Experts of a small language model: 2 picks a token, a variant of SOAP for the experts.
Below are experts of layer 5 (counted from 0) of a mixture-of-experts language model. Rows are named router (the router's row for the expert) and show model dimensions 0-255. Each number is 128 + 24 x the weight over its row's rms, rounded and kept within 0 to 255.
Before each expert's rows: "mostly gets" lists some tokens that are sent to it at least half of the time; "gets" lists some tokens that make up at least twice as much of what it gets as of all text. This comes from a sample of Wikipedia text that the model never trained on. Tokens count by the router's weight.

# expert 57
mostly gets: "is", "ez", "iz", "tis", " work", "as"
gets: "is", " |", "as", " which", "1", "us"
router [172 137 136 158 107 166  98 142  98 120 163 142 133 126 158 120 110 140 154 147 102 176 145  86 120 104 143  89 151  99 110  82 100  95 111 111 144 128 155 108 147 147 136 152 144 133 101 143 113 102 114 163 136 101 116  99 122 149  75 173 142 116  89 165 138 105 156 124 172 152 141 142 160  95 156 131 118 117  93  89 100 151 157 142 100 119 109 112  99  88 139 104 126 138  98 124 161 114 166 140 148  97 106 112 168 159 158 119 162 148 159 136  89 119 137 106 130 123 154 153 135  90 106 155 112  89 109 133 161 125  78 105 103  89 103 139 147  95 119 137 111 124 143 119 137 143 105  95 155 142  92 124 120 133 112 173  95 146 140 142 143 115 109 105 139 126 108 151 146 170 100 147 130 148 159 110 134 147  97 108 142 150 127  98 112 154 145 131 111 121 149 134 126 161 152 166 151 147  87  92 148 106 138 120 142  64 153 125 112 137 144 149 114 154 149 126 107 141 158 148 119 112 161 116 130 146 149 118 157 157 145  77 144 124 115 123 176 151 163  98 127 147  99 136 148  85 118 124 103 162 166 149  91 117 117 131]

# expert 0
mostly gets: "ut", "ot", " Set", " Chart", " Bat", "et"
gets: "t", "on", "k", "et", "in", "en"
router [134 159 146 147 119 173 124 130 112 123 145 134 131 125 138 127 127 133 112 134 102 137 145  99 146 109 138  99 125 135  99  95 110  88 105 122 159  76 141 118 125 115 179 156 127 188 113 128 127  86 113 187 133 126 128  76 124 147 106 132 134  99 105 144 142  92 120 111 138 147 109 162 129  98 166 153 147 133 122 107 109 133 119 164 123 110 106 119  98 106 154 148 124 171 107 110 119 111 150 106 148 134 126 106 165 121 150 128 168 137 153 121  87  79 136 117  88  86 157 151  78 121 138 172 120 110 109 160 150 140 151  96 112  99  94 111 128 115 116 151 101 111 144 111 109 161 100 109 178 124 126 168 103 106 142 153 108 166 132 129 131 101 108 113 158 137  80 121 147 152 105 131 123 155 147 104 116 151 121 139 103 143 123 107 108 137 139 136 116 122 164  95  99 167 143 121 113 129 117 125 135  99 158 107 135  81 135  91 107 176 137 138  97 155 108 140  84 148 162 161 129 134 151 157 154 150 170  93 112 168 128  99 125 129 153 111 131 147 163 122 160 158 101 112 158 101  80  86  85 107 144  88  92 126 148 102]

# expert 50
mostly gets: " Light", "ron", "itch", "ock", "ger", "pper"
gets: "er", "ton", "on", "el", "son", "ter"
router [148  99 172 138  96 131 128 135 123 105 158 141 145 168 168 115  92 147  96 109 112 169 120 123 131 124 126 124 141 107 129  92 137 109  94 104 141 113 190 111 148 161 143 124 119 151 133 132 121 116 104 171 184 136 100 123 134 156  90 126 138 127 106 136 132 107 122 105 130 153 174 100 128  95 149 151 115 114 102 110 117 160 175 155 112 108 121 154  85 106 137 118 124 159 119 119 148 100 163  99 163 119 104 132 143 136 154 136 120 143 151 154 132 100 151 127 116  88 123 136 132  96 119 144 131  98 145 123 126 117  79  82 135 125 109 124 190 118  83 174 128  82 145 119 137 144  99 152 129 156  97 171 113 121 158 149 110 149 127 175 153 124 102 131 161 105  73 177 161 139 124 122 159 141 150 102  66 146 136  95 132 155 120 108 112 141 183 138  97 118 100 135 112 159 149 132 122 141 112 125 133 140 166  99 149 115 145 109  99 159 136 150 128 152 120 168 123 152 138 115 147 109 153 178 144 146 138 123 162 118 186 126 167 125 136  89 122 148 144 128 121 145 100 154 167 128  96 113 104 161 114 122 120 124 164 141]

# expert 23
mostly gets: " art", " Park", " rock", " metal", "m", " metres"
gets: "m", "f", "p", " m", "0", "op"
router [157 127 136 132  96 143 102 149 103 113 169 167 138 109 141 107 137 169 154 144  99 153 149 123 115 103 143  73 141 113  97 103  95  80 124  91 142  83 173 103 171 128 132 136 135 180 116 123 111 128  92 166 140 114 108 116 115 153  89 157 148 111 124 162 167 101 127 107 159 144 121 132 150  97 109 161  89 108 109  91 125 141 145 157 127 117 109 157  90  90 174 113 108 128 100 127 166 111 147 100 142  90 110 134 151 158 174 157 129 136 140 171  85 113 142 132 121 105 131 142 101 100 107 120  96 115 114 143 147 104 104 106 110 112 107 150 160 108 109 151 120 110 168 116 156 119  97  85 169 141 103 145 130 109 145 146 107 135 145 140 143  94 100  99 131 124  88 158 127 152 112 145 134 172 128 119 108 132 117 127  94 168 112 101  99 149 142 144 100 136 134 104 128 162 141 160 158 156  99  88 154 116 158 111 125 103 146  98  99 142 127 154 106 166  94 140  85 136 146 131 129 143 159 116 131 128 138  92 138 134 129 108 157 118 145 117 139 165 124  98 171 143 107 166 168 104 104 120  99 143 162 124  91 123 137 135]

# expert 21
mostly gets: " in", " at", " on", " In", "In", " during"
gets: " in", " on", " at", " In", "In", " over"
router [166 138 169 117 119 120 119 148  87  98 133 172 102 137 188  83 110 135 137 132 104 163 161  90 137 118 143 115 170 132 136  88 137  89 121  99 128 101 137 102 160 119 145 131 147 147 105 135 113 144 130 163 143 110 100  78 115 148  81 141 154 107 114 137 188  79 115 131 177 152 108 136 148 106 124 154 112 128  78 116 103 132 121 142 102 110 109 140 119 116 127  78  88 171 104  98 151 119 183 118 143 151 130 108 164 130 143 153 134 197 144 167 120  88 138 119 118  88 142 142  67 105 124 150 109  66 104 148 119 177  96 103  97 121 112 131 131  96 105 125 142  95 138  91 126 139 108  83 149 147 129 135 134 144 125 144  92 133 157 152 149 124 123  78 131  97 119 135 182 151 120 126 135 138 151 104 114 124 121 131 115 143 114 113 107 132 153 123 136  93 130 146 155 135 143 143 110  95 110 112 148 119 128 136 124  84 134 141 122 164 127 112 113 164 131 157 115 117 173 144 139 122 126 166 157 158 151 122 134 132 147  83 142 109 132 141 122 143 135  93 147 145 122 109 134 127 129 104 125 109 102 163 117 142 137 160]

# expert 15
mostly gets: "ly", " not", " well", " then", " long", " high"
gets: "ly", "2", " not", " also", "7", " more"
router [149 122 150 136 114 136 133 171 122 136 127 152 175 149 146 131 101 173 141 142 104 158 133 118 126  93 136 120 142 129 102 101 125 123 140 106 154 109 132  63 141 130 167 157  97 133 123 173 117 120  99 124 149 109 106  91 142 125 111 121 141  57 102 143 127 100 169  61 151 171 105 132 146 116 154 140 107 110 117  97 103 154 142 174 119 112 121 141 106 149 134 108 119 159 118 135 125  89 147 124 136 113 114 110 161 136 138 158 128 137 116 159 103 117 131  76 108 112 142 137 143 108  81 130 151  96  89 139 149  85  73 105 111  96 112 132 165 108  87 152  93 114 132 110 162 149  99 124 129 147 108 160 129 103 120 147 105 142 131 157 141 108 134 108 119  92 108 170 127 149 125 124 136 135 134 106 129 138 128  94  69 154 125  90 110 117 148 115 131  57 160  96  99 133 143 153 146 128  89  80 162  91 141 115 129 115 169 100 122 139 146 132 113 155 135 115  96 156 159 152 173 132 165 116 139 169 135  77 144 134 162 105 147 108 157 128 139 153 113 122 177 150 126 140 132 137 106 108 109 152 140 131 123 143 131 115]

# expert 63
mostly gets: "ation", "ating", "tion", "ting", "ization", "ending"
gets: "ing", "s", "ation", "ion", "tion", "ed"
router [136 134 159 151  97 157  97 130 110 120 128 133 115 152 137 102  95 174 162 163  68 141 152  82 109 115 152 116 180 131 109 107 104 118 124 124 147 105 125 135 143 164 140 129 161 119  92 141  97 101  91 137 125 111 112 130 127 152  76 157 168  85 131 156 180 128 125 103 167 148 150 139 168 142 143 119 137 116 114 115 110 162 148 149 123 106  85 142 106  89 143 141 104 135 102 104 155 117 151 126 159 104 104  99 141 138 128 164 133 134 140 153 101  88 132 145  94 104 133 128 113 105 100 146 103  85 108 141 144 127  94 106  69 136 108 111 138  91 113 135 128 119 139 106 131 133 112  84 136 142 105 144 118 142 133 147 105 134 132 134 153 119 115 107 133 133 115 156 164 176 103 111 138 158 139  83 110 156 124 124 106 142  99 124 121 148 140 167 107  92 104 131 139 156 127 161 148 139  99  90 145 116 145 115 160 103 169 108  89 130 122 158 137 160  89 125  94 157 163 151 146 120 138 127 117 129 149 100 174 126 147  95 138 122 128  89 164 148 176  88 146 163  92 128 161 148 105 121 106 146 147 141 101 144 171  75]

# expert 52
mostly gets: " by", " with", " where", " when", " against", " until"
gets: " by", " with", " from", " after", " that", " to"
router [128 168 152 183 105 161 108 161 124 103 159 164 124 122 131 147 132 165 145 118 109 182 129 137 143  88 138 118 169 126  89  94 121 109 124 137 152  89 154 138 149 123 126 151 154 168 133 159 133 110 126 123 158 125 110 122 141 127 109 120 143 129  80 162 160  70 155  84 151 129 159 166 146 109 119 140  95 119 115 117  93 143 155 135  95 105 114 161 101  90 147 134 116 176 127 136 135 138 187 124 169 110  83 107 138 166 134 153 152 182 139 174 124 113 128 144 118 129 129 154  90 130 106 121 105 133 107 127 126 101 150  91 113 116 106 140 140 108 107 160 127 111 131  87 145 121  81  71 153 140 124 120 108 117 133 155 125 132 128 161 135 113 102 101 133 135 117 190 135 163 111 144 150 152 149 120  80 127 113 126 123 149 118  90 117 125 161 120 107  92 139 137  99 137 145 129 124 131 104 119 111  93 153 117 167  97 148 103  80 147 143 179 103 133  97 113 112 157 147 147 139 144 141 120 149 135 145 129 130 164 114 127 123 148 148 114 146 146 149 115 110 149  96 163 148 103 118 107  86 150 181 157 103 115 150 132]

# expert 47
mostly gets: ":", "):", " →", "°", " Assembly", " –"
gets: ":", " |", "-", " –", ")", "°"
router [169 144 159 153 126 124 117 140 106 113 151 154 134 127 122 106 126 117 136 122  95 141 134  84 124 103 151 117 152  68  84 111 108 116 144 116 145 136 132 134 169 171 188 161 178 138 121 131  92 128 109 145 144  89 127  86 122 142 121 156 150 126  94 174 144  92 126  95 143 146 153 141 137 127  97 149 104 111 102  99 135 162 171 132 163 111 103 147 115 126 186 122 106 151 119 100 137 121 138 112 130  89 108 144 191 164 176 171 157 136 137 138 135  78 135  99 100 104 168 146 119 117 105  94 107  89 120 149 130  89 107  86 111 119  99 116 149  66  87 147 102 103 158  91 141 116 114 106 145 147 120 127 124  82 133 122 100 156 159 120 161 124 120  93 134 117 133 137 197 152 113 124 142 146 136 102  99 154 119  99 110 169 134 111 132 149 145 141 109 111 148 124 140 117 132 154 124  89 110 103 155 128 149 102 145 112 127 140 132 141 182 158 107 143  99 157 130 131 145 147 132 113 138 162 151 146 133  97 147 137 150 116 148 103 121 134 153 164 124 118 135 149  94 152 151 124 108 102 109 155 114 141 110 152 145 125]

# expert 45
mostly gets: " Limited", " Appeal", " equal", " poor", " mean", " whole"
gets: "1", "\"", " (", "3", "2", "ed"
router [149 147 151 147 108 154 107 165  98 115 151 150 124 131 147 105 107 150 158 142 101 163 146  92 110  99 148 121 161 105 104  98 106  99 115 109 147 110 149 112 151 146 158 149 146 147 100 150 112 106 105 146 151 111 109  87 122 154  84 160 141  97 115 163 144  97 145 114 168 140 137 125 145 104 124 150  87 110 103  75 104 150 154 153 104 106  90 157 100  88 145 116 103 153 100 103 151 110 157 108 151  99  94 109 154 161 161 148 145 152 161 154  98 103 147  97 112  99 162 153 103  98  93 152 100  98 103 143 144 100  95 108  99 104 114 148 151  96 102 146 107 101 160  99 146 131  99  95 145 150 100 161 117 101 127 151 108 161 147 163 148 101 104 102 139 113 104 153 156 144 115 137 146 146 145  96 113 149 104 114 101 159 106 102 111 160 157 145 109 108 147 101 125 152 155 160 127 150  90 100 161 113 156 107 134  88 150 106  98 143 137 135 110 142 104 150 113 151 151 146 143 133 156 154 141 156 148 101 152 143 143  91 154 105 144 119 146 153 139  93 142 142  98 155 160 112 110 101 103 135 152 141  95 143 153 125]

# expert 34
mostly gets: "nes", "ines", "res", "sses", "des", "ges"
gets: "s", "es", "ing", "ry", "os", "les"
router [152 131 136 128 118 185 106 152  93 138 142 156 125 140 154  83  83 146 152 162 118 126 134 127 136 114 143 119 141 134 120 112  88  94 110  99 149 124 137  92 143 134 164 135 192 112 105 135  76 122  98 141 150 131 110 144 132 178 100 145 154 110 128 138 142 119 105 118 151 141 121 143 154 112 166 148 136 127 115  90 117 134 137 158 139 121  95 170  88 154 148 135 126 127 118 125 148 107 130 116 131 108  82  98 167 159 140 181 139 152 144 174  92 106 137 120 108 120 158 151 113  80 115 136  96 115 112 167 134 127 100 107  99 130 100 111 128  91 113 147 122 108 138  97 117 130 101 106 120 184 101 143 129 100 172 127 119 130 145 194 160 136 115 115 129 101 124 144 162 159  91 155 146 148 156 112 101 169 128 126 136 154 120  90 118 118 140 147 135 100 126 135  81 136 140 157 141 104 107 121 136 128 145 136 130 127 141  86 117 185 126 133 107 123 109 152  97 129 173 138 128 104 137 130 148 137 136 118 164 124 130  94 164 128 155  93 188 179 159 101 145 151  84 133 130  96  89  79 104 135 146 131 120  94 132 100]

# expert 40
mostly gets: "n", " New", " North", " Western", " un", " South"
gets: "n", "0", " de", " New", " N", " Le"
router [171 147 148 146 112 182  96 153 117 136 144 166  99 109 142 113  86 137 136 113 103 150 153 102 127 103 148 116 127 126 122 126 117  95 115 115 130 104 119 134 144 149 130 142 147 152  89 116 121 111 132 150 133 125 120 104 135 153 112 177 162  96 130 165 157 106 132 121 183 137 120 128 125 114  94 140  74 108 106  85  96 158 169 181 118 121  89 142 126  80 129 108  70 136 108 111 160 100 147 129 159 107 102 150 136 141 155 127 122 175 139 145 127  85 121  87 122  89 162 146 126  96  92 163 112 122 120 152 153 134 105 132 129 121 122 165 149  98  98 137 121 112 164 115 140 121  92  97  92 148 125 156 136 111 123 152 133 144 153 152 153 123 121 122 123 105 103 137 153 150 106 153 147 152 136  92  85 141 112 105  38 171 103 100 102 153 142 136 137 116 136  90 106 148 125 139 108 144  96  80 142 106 154 108 130 132 142 113 137 147 148 147 130 141 115 122  98 132 163 163 161 112 173 136 128 165 111 107 118 136 136 115 140  73 157 126 122 147 152 108 145 147 116 150 168 103 146 110 127 176 160 144 130 121 155 121]

# expert 56
mostly gets: "ü", "^{", "ä", "^", "ş"
gets: "c", "2", "ch", "\\", " $", "^{"
router [143 131 164 160 106 127 123 148 102 137 147 159 126 107 144  93 123 155 162 131  99 138 133 115 112  89 149 104 163  98 117 111 116  91 138 121 159 106 126  95 153 130 160 142 127 128 119 156 102 116 111 138 142 123  96  76 133 167  81 148 147  92  98 146 129  98 154 122 168 159 119 128 145 122  96 179 113 109 119 102 112 162 158 120  98 122 104 153 122 108 128 119 102 161 119 109 141  91 185 114 160  96 100 112 138 152 156 152 144 147 149 148  75 106 142 126 117 102 179 155 124 105  85 158 113 116 111 145 137 103  75 115 119 132  96 118 145  68 134 159 127 107 163 102 150 112  92  88 123 154  70 163 136 109 144 169 106 156 133 168 149  82 110  99 142 103  97 149 155 150 104 146 141 141 141  88 114 127 122 111 104 159 123 114  99 166 148 124 107  94 139  94 132 156 138 139 105 149 110 104 144 101 166 107 134  94 141  86  92 157 154 154 104 121 111 122 117 143 151 152 147 123 130 149 143 157 151 116 137 138 149  94 141 120 137 134 150 156 143 113 122 163 119 130 131  94 117 102  99 155 150 135 105 138 140 147]

# expert 20
mostly gets: "\")", ")", "]}", "\"", "]", "}$"
gets: ")", "0", "\"", "8", "3", "5"
router [159 169 153 147 146 138 122 170 127 108 153 131 115 129 128 123 109 153 140 160  94 133 131  99 113  93 161 142 144 151 116  92 108 103  95 118 150 116 133 110 154 128 134 135 143 149 132 144 139 141 108 133 127 115 101  89  92 142 107 132 160  94 140 144 168  81 159 102 142 147 116 140 151 106 164 142  82  67  78  56  89 149 161 150  94 124  85 177 112 104 141 119 121 162 115 134 163 124 121  82 159  99 123 108 138 143 183 148 148 129 141 159 107 110 141 135 125 122 150 164 126 116 126 134 129  96 119 162 154 120 103 102 110 117 114 159 155  85  76 128 104 118 139 118 144 126  85  74 139 152  92 134 135  98 112 124 127 151 159 158 127  94 133  83 154 108 115 173 133 139 114 130 133 143 148 101 133 170  82 122  99 156  99 107 106 157 138 135  91 108 133 130 112 156 140 129 125 130  91 120 122 102 169 118 159 109 129 108 131 126 142 163 123 152 128 127 113 141 164 141 135 141 148 126 126 144 138  89 168 132 156  87 158 144 119 117 132 141 139 102 112 162 110 161 172 106 108 126  86 114 128 118  87 147 146 114]

# expert 41
mostly gets: "ata", "aya", "ku", "iya", "ka", "ini"
gets: "i", "o", "a", "ta", "to", "na"
router [143 179 147 136 102 155 142 142 101 138 154 158 132 116 123 152 129 135 137 121 109 147 149  95 104 104 132 107 154 137 123 109 125 118 104 123 168 123 139  90 166 123 151 148 138 161 133 137 115 103 128 141 126 143 125 122 126 148 100 160 151 117 126 123 146  99 132  97 138 141 145 124 141  82  84 162 102  89 102 110  97 161 138 132  73 113 107 147 107 125 135  89 120 120 102 119 141 123 154 117 165  75 115  91 151 139 122 130 162 196 141 131 109 103 180  85 121 128 139 139 128  92 125 118 107 109 108 132 146 103 129 133 115 112 118 182 155 115 112 146  94 101 152 106 147 139 108  86 122 144 134 175 132 125 183 159 127 118 152 122 145 108 106 104 147  91 105 153 131 152 123 165 136 164 140 104 142 190  96 124 113 140 175 150 100 159 146 123  99 138 134 126 124 146 174 166  89 133 126 123 124 127 145 124 164  51 166 111 116 145 158 114  84 142 115 152  77 161 140 179 147 124 125 111 129 123 136 103 135 144 109  90 167  72 101 112 158 146 139 125 127 137 100 131 151 139 119  93  99 136 133 157 120 107 143 143]

# expert 43
mostly gets: " was", " being", " became", " been", " were", " be"
gets: " was", " as", " is", " be", " were", " are"
router [154 157 166 162 132 158 114 156 106 151 147 148 151 139 137 131 110 130 178 129  91 193 168 126 125  96 145 114 162  98  96 112 124 113 125 109 157 121 142 115 153 122 166 161 116 143 120 120 101 113 121 144 166 149 129 117 118 140  95 159 134 102 137 156 110  81 149 104 157 143 115 145 134 113 112 130  99 113  93  75 112 156 140 133 112  83  93 108  77 137 156 102 117 157 132  83 133 111 128 121 132 101 123 125 135 150 130 133 136 148 151 162  88 120 124 103 114 119 147 148 105  91 118 148 108  97 107 140 132  88  83 104 119 120 133 126 130  61 107 154 126  95 127  93 159 133  82 118 150 168  70 173 127 114 131 132 131 164 142 143 138 119  99 118 172 120  96 173 140 159 109 163 138 147 144 109 124 146 116 127  73 146 137 126  86 124 129 112 122 109 134 122 107 145 131 183 148 141  91  97 153  85 145 119 171 106 138 120 139 142 135 128 106 121 104 151 111 137 140 144 135 131 164 166 152 140 138 106 154 124 152 109 163  86 127 105 128 140 118  98 129 142 121 159 152 110 110 117  81 155 167 149  86 152 145 133]

# expert 32
mostly gets: " to", " would", " could", "To", " may", " helped"
gets: " to", " that", " |", " would", " for", " not"
router [151 150 154 134 131 148 112 146 100 135 170 159  96 144 149 115 110 160 162 135  90 138 141  73 113  90 146 127 162 107 118 106 112 114 106 100 134 105 156 125 151 123 144 161 164 152 103 135 112  99 111 118 141  97 113 106 133 153  96 143 136  90  94 117 147  89 143 111 154 155 114 124 126 113 133 150 116 108  94  91 107 147 152 162 119 121 104 165 114  92 155 133  93 153 120 103 122 128 151 101 158 110 105  66 163 146 137 160 148 154 145 144  97 105 151 105 122 123 165 143 105  89  83 141 101 110 133 157 153 114  99 109 110 117 112 138 150 113  92 161 102  97 163 103 135 134  99  92 124 148  98 174 136 117 118 133 118 161 141 148 134 126 108 134 130 106  98 156 155 157 115 120 130 148 148  97 126 139 129 112  92 153 113  95  89 160 138 135 132  99 159 129 138 141 150 161 114 170  88 115 139 130 151  95 128  89 157 111  84 136 148 142  89 136  88 141 117 145 164 135 140 132 163 138 136 153 141 104 155 145 121  87 165 102 123  95 155 158 160 110 109 141  85 145 165  89 103 103 118 157 119 176 113 172 145 118]

# expert 48
mostly gets: "),", "\",", ",", ");"
gets: ",", "),", ";", "\",", ");", " –"
router [151 165 144 139 133 153 126 156 132  85 163 145 126 134 137 106 115 158 132 121 119 147 146  73 139 103 152 115 140 101  86  89 116  53 149 109 136 121 147 129 134 143 151 177 153 156 127 111 103 124 143 132 139 131 122 105 128 140 121 130 142 119 136 127 155  82 125 115 145 137 154 153 128 108 151 140 136 113  95  84  94 148 138 140  78 102 102 163 111 114 135 119 118 148 121 102 123 117 193 117 133 105 107 138 181 142 157 143 165 132 169 145 112 120 129 113 110  97 141 161 109 102 123 146 121 115 128 143 169  98 106  97  96 120  82 151 145  88 124 168 129  98 145 102 144 131  67  85  98 153 119 142 140  68 128 172 134 142 129 147 144  83 101 123 136 136 135 133 122 145 112 121 139 137 127  97 110 182  78 121 100 139 130  75 121 137 134 134  89 139 125 118 151 138 135 164 115 130  96 148 144 103 147 124 181 112 151 124 149 157 159 140  89 106 138 130  95 143 210 146 132 129 165 151 124 148 137  89 132 131 153 113 134 122 156 111 139 133 138  88 129 138 132 154 180 114  95 107 110 135 125 115 104 127 136 118]

# expert 33
mostly gets: "'", "’", "v", " suggest", "”", " promise"
gets: "'", "1", "0", "v", " \"", "′"
router [173 149 169 169 109 144  96 179 100 117 170 140 133 150 151 111 117 149 157 119  96 168 155 113  94 117 152 121 143 145 119 101 110 104 128 104 131  98 144 125 153 135 170 159 137 128 114 139  88 115 100 161 144 104 113  76 120 178  85 154 141  91 112 159 154  97 153 107 163 136 159 127 157 115 149 155  87 120 101  92 125 160 158 152 117  91  95 135  99 124 158 114 122 163 105  93 152 105 149 123 151 104 117 106 144 165 172 141 144 165 161 152 104  95 128 101  96 105 148 154 130 111  80 151  97 121  96 131 144 121 103 112  95 119 128 125 150  84 111 147 120 100 152 105 139 133 100  98 153 160  84 170 130 103 117 134 130 161 143 124 145 107 102 107 143 123  91 153 144 156 122 143 142 146 153  86  81 137  92 100 100 162 103 124  98 156 161 133 122 100 144 107 148 134 137 150 126 126 118 138 134 100 149 107 134  86 143 115  75 157 135 145 118 118 107 120 129 130 130 139 117 143 141 138 117 148 142 124 123 145 146  85 153 109 147 120 133 162 111 117 136 146 103 146 163 120  95  97 107 136 119 138 104 108 175 133]

# expert 14
mostly gets: "ga", "wa", "jo", "ma", "ji", "Ma"
gets: "ma", "o", "ro", "ga", "mo", "go"
router [155 145 158 167 125 139  93 154 114  94 122 129 117 102 120 128 123 141 183 113 101 166 144  59 108 121 132 117 168 141 117  86 111 113 121  70 135 120 136  83 148 113 160 146 137 125 109 179 107 129 124 126 175 119 116 111 119 147 115 146 154 106  90 113 129 107 166 108 158 139 133 103 150  95 149 155  99 114 121 114 130 138 169 135 100 108 133 153 138 133 141 121 117 127 121 104 120 108 144 106 136 112 116 124 126 148 149 164 136 164 153 150 119  83 137 102 142 111 164 158 108 124  95 137 109 116 115 148 134  88  98  96 105 129 107 140 157 118 116 140 116  80 161 113 132 139 105 112 106 168  89 155 109 131 129 128 116 161 165 160 138 133  83 100 117 138 125 153 139 147 126 143 167 147 149 119 135 132 127 126 109 156  68 114 131 149 154 152  86 131 163  75 179 116 171 144 144 111 110  95 136  82 145 107 188 134 107 130 128 136 150 115 120 132 119 154 104 144 161 155 173 111 160 164 146 124 128 123 131 172 151  94 161 130 127 100 175 150 130 130 127 163  83 164 147  92 120 137  88 125 106 148 111 142 156 119]

# expert 60
mostly gets: " July", " June", " April", " March", " November", " October"
gets: "1", "2", " a", " October", " July", " September"
router [145 139 148 139 116 149 102 157  97 123 165 157 110 134 152 109 117 148 148 128  88 159 140 102 105 105 154 118 157  97  95 112 111  93 116 101 159 107 150  98 147 139 153 148 127 128  94 149 117 115 105 147 149  94 107  98 119 146  86 151 155 112 121 158 150  83 149 123 166 139 125 137 138 103 125 142  97 119  96  42 101 139 150 155 122 111 105 153 108  89 151 128 108 150 105 113 154 119 169 109 149  93 110 110 163 175 154 148 145 152 152 163 107  95 143 112 110 106 153 160 105  96  97 154 111 109  99 142 141 121 101 106 108 102  98 134 149  84 123 146 118  95 154 102 145 129 104  93 138 141  91 158 120 118 121 143 115 144 150 157 151  96 103 101 135 110 107 147 164 154 124 146 139 146 158  92 113 128  89 120 100 160 113 110 105 145 145 142 110 113 146  84 130 154 146 156 140 170  92  96 159 106 157 111 140 100 144  97  99 146 138 146 110 136 111 154 103 157 160 153 131 138 169 141 132 148 139 111 141 149 134  85 159 103 140 122 140 162 144 106 140 151  96 155 170 115 105 106  90 138 156 161 110 159 147 117]

# expert 6
mostly gets: " and", " &", " or", " but", " although", " though"
gets: " and", ",", " or", " but", " &", " then"
router [178 128 156 153 111 165 107 174 130 114 131 180 139 120 143 112 114 167 129 158 124 159 153  71 118 108 148  76 162 166 119 107 124  91 152  98 135 120 144 129 131 120 141 141 141 183  96 126 114 111 102 136 134 111 106 116 143 146  94 162 155 124 116 128 136 119 147 125 168 143 169 117 142 105 127 124 136 113 117  86 125 155 151 124 119 103 105 152  73 115 149 109 133 143 104  93 134 111 126  96 142 114 116  85 185 132 135 165 148 141 150 147 104  77 144  79 105 107 149 155  99 129 109 143  99 119  92 126 159  77 123 125 132 116 111 162 139 132 126 151 117 117 166 104 142 134  91 121 127 128  71 157 112 117 157 156 109 163 130 135 154 104 118 117 127 111 138 158 133 149 112 152 160 125 131 109 111 145  85 115  75 127 136  82 126 144 142 123 120  98 137 119 150 153 126 164 120 131 102  84 183  96 151  97 122 129 158 119 102 170 117 158 101 145 119 169 111 143 175 148 129 149 159 117 168 143 121 107 142 161 163 121 140 130 136 107 105 121 136 125 170 137 111 148 164 105 117  94 111 115 121 151  88 147 135 108]

# expert 24
mostly gets: " his", " two", " one", " first", " second", " three"
gets: " his", " first", " two", " one", " her", " their"
router [131 154 163 158 118 140 118 138 126 128 147 136 143 142 120 135 120 125 166 130 113 165 122 122  97  99 152 101 173  93 120 114 111  86 136 106 140  90 155  91 135 166 150 132  95 168 120 126 134 124 107 128 136  95 108 104 126 167  99 131 133 130 120 194 148 105 134 117 161 154 120 121 141 123 139 142  86 121 126  63 101 140 135 148 112 109 114 135  94  92 136 123 129 140 111 125 135 124 157 114 148 101 119  80 157 152 172 159 135 171 158 151  98 117 140 100 129 103 170 155  80 120  74 132 124 120  98 163 145  88 117 125 119 103 119 189 159 133 125 151 117 108 136 102 137 132 121  91 140 146 117 160 128 119 120 123 121 179 170 123 144  99 118 117 155 119  97 155 146 141 124 155 164 159 165 119 113 138 124 123  68 162 107 121 123 176 166 154 129  92 135 120 131 141 158 161 146 124 102 122 182  98 150 104 139  89 148 129  93 160 131 151 103 141 106 164 109 156 141 154 146 118 172 137 113 159 129  92 134 119 152 125 162  99 136 103 147 151 144 115 152 164  64 124 150 138 122 108 118 142 157 113 112 134 122 135]

# expert 11
mostly gets: " is", " has", " are", " may", " provides", " contains"
gets: " is", " was", " are", " has", " =", " had"
router [133 151 152 119 110 144 126 150 104 133 133 152 128 147 158 104 126 147 146 132  87 148 128 112 111 107 153 115 193 137 101 101 119  80 126  97 138 102 165 144 166 145 136 154 166 127 115 165 101 114 100 163 135 130 105 113 131 171 104 155 154  81  94 164 137  99  95 107 144 138 118 140 135 110 148 134  82 142 117  76  96 142 152 164  81 114 102 110 112 125 141 144 116 133  99 130 150 118 161  83 137 104 103  98 163 131 169 146 167 146 159 166 113 120 149 103 131 105 137 147 117 147 105 146  92  96 112 168 123 113  93 116  93 119 100 145 144 110  94 126 123 104 166 111 136 145 103 118 163 142  91 169 109 106 145 122 108 147 121 156 133 105 105  82 121 130 121 149 167 154 110 151 141 146 164 121 118 168  96 125  99 155 104 133 101 157 136 137 106 110 156 105 123 127 145 143 117 126  93 104 174 127 133 131 136 121 180 102 121 141 155 138  96 137 106 131 104 145 156 160 146 121 175 145 119 136 131  95 146 145 139  83 152 117 150 113 145 145 153 133 141 148  83 161 160 124  90 102  72 132 162 110  99 154 128 120]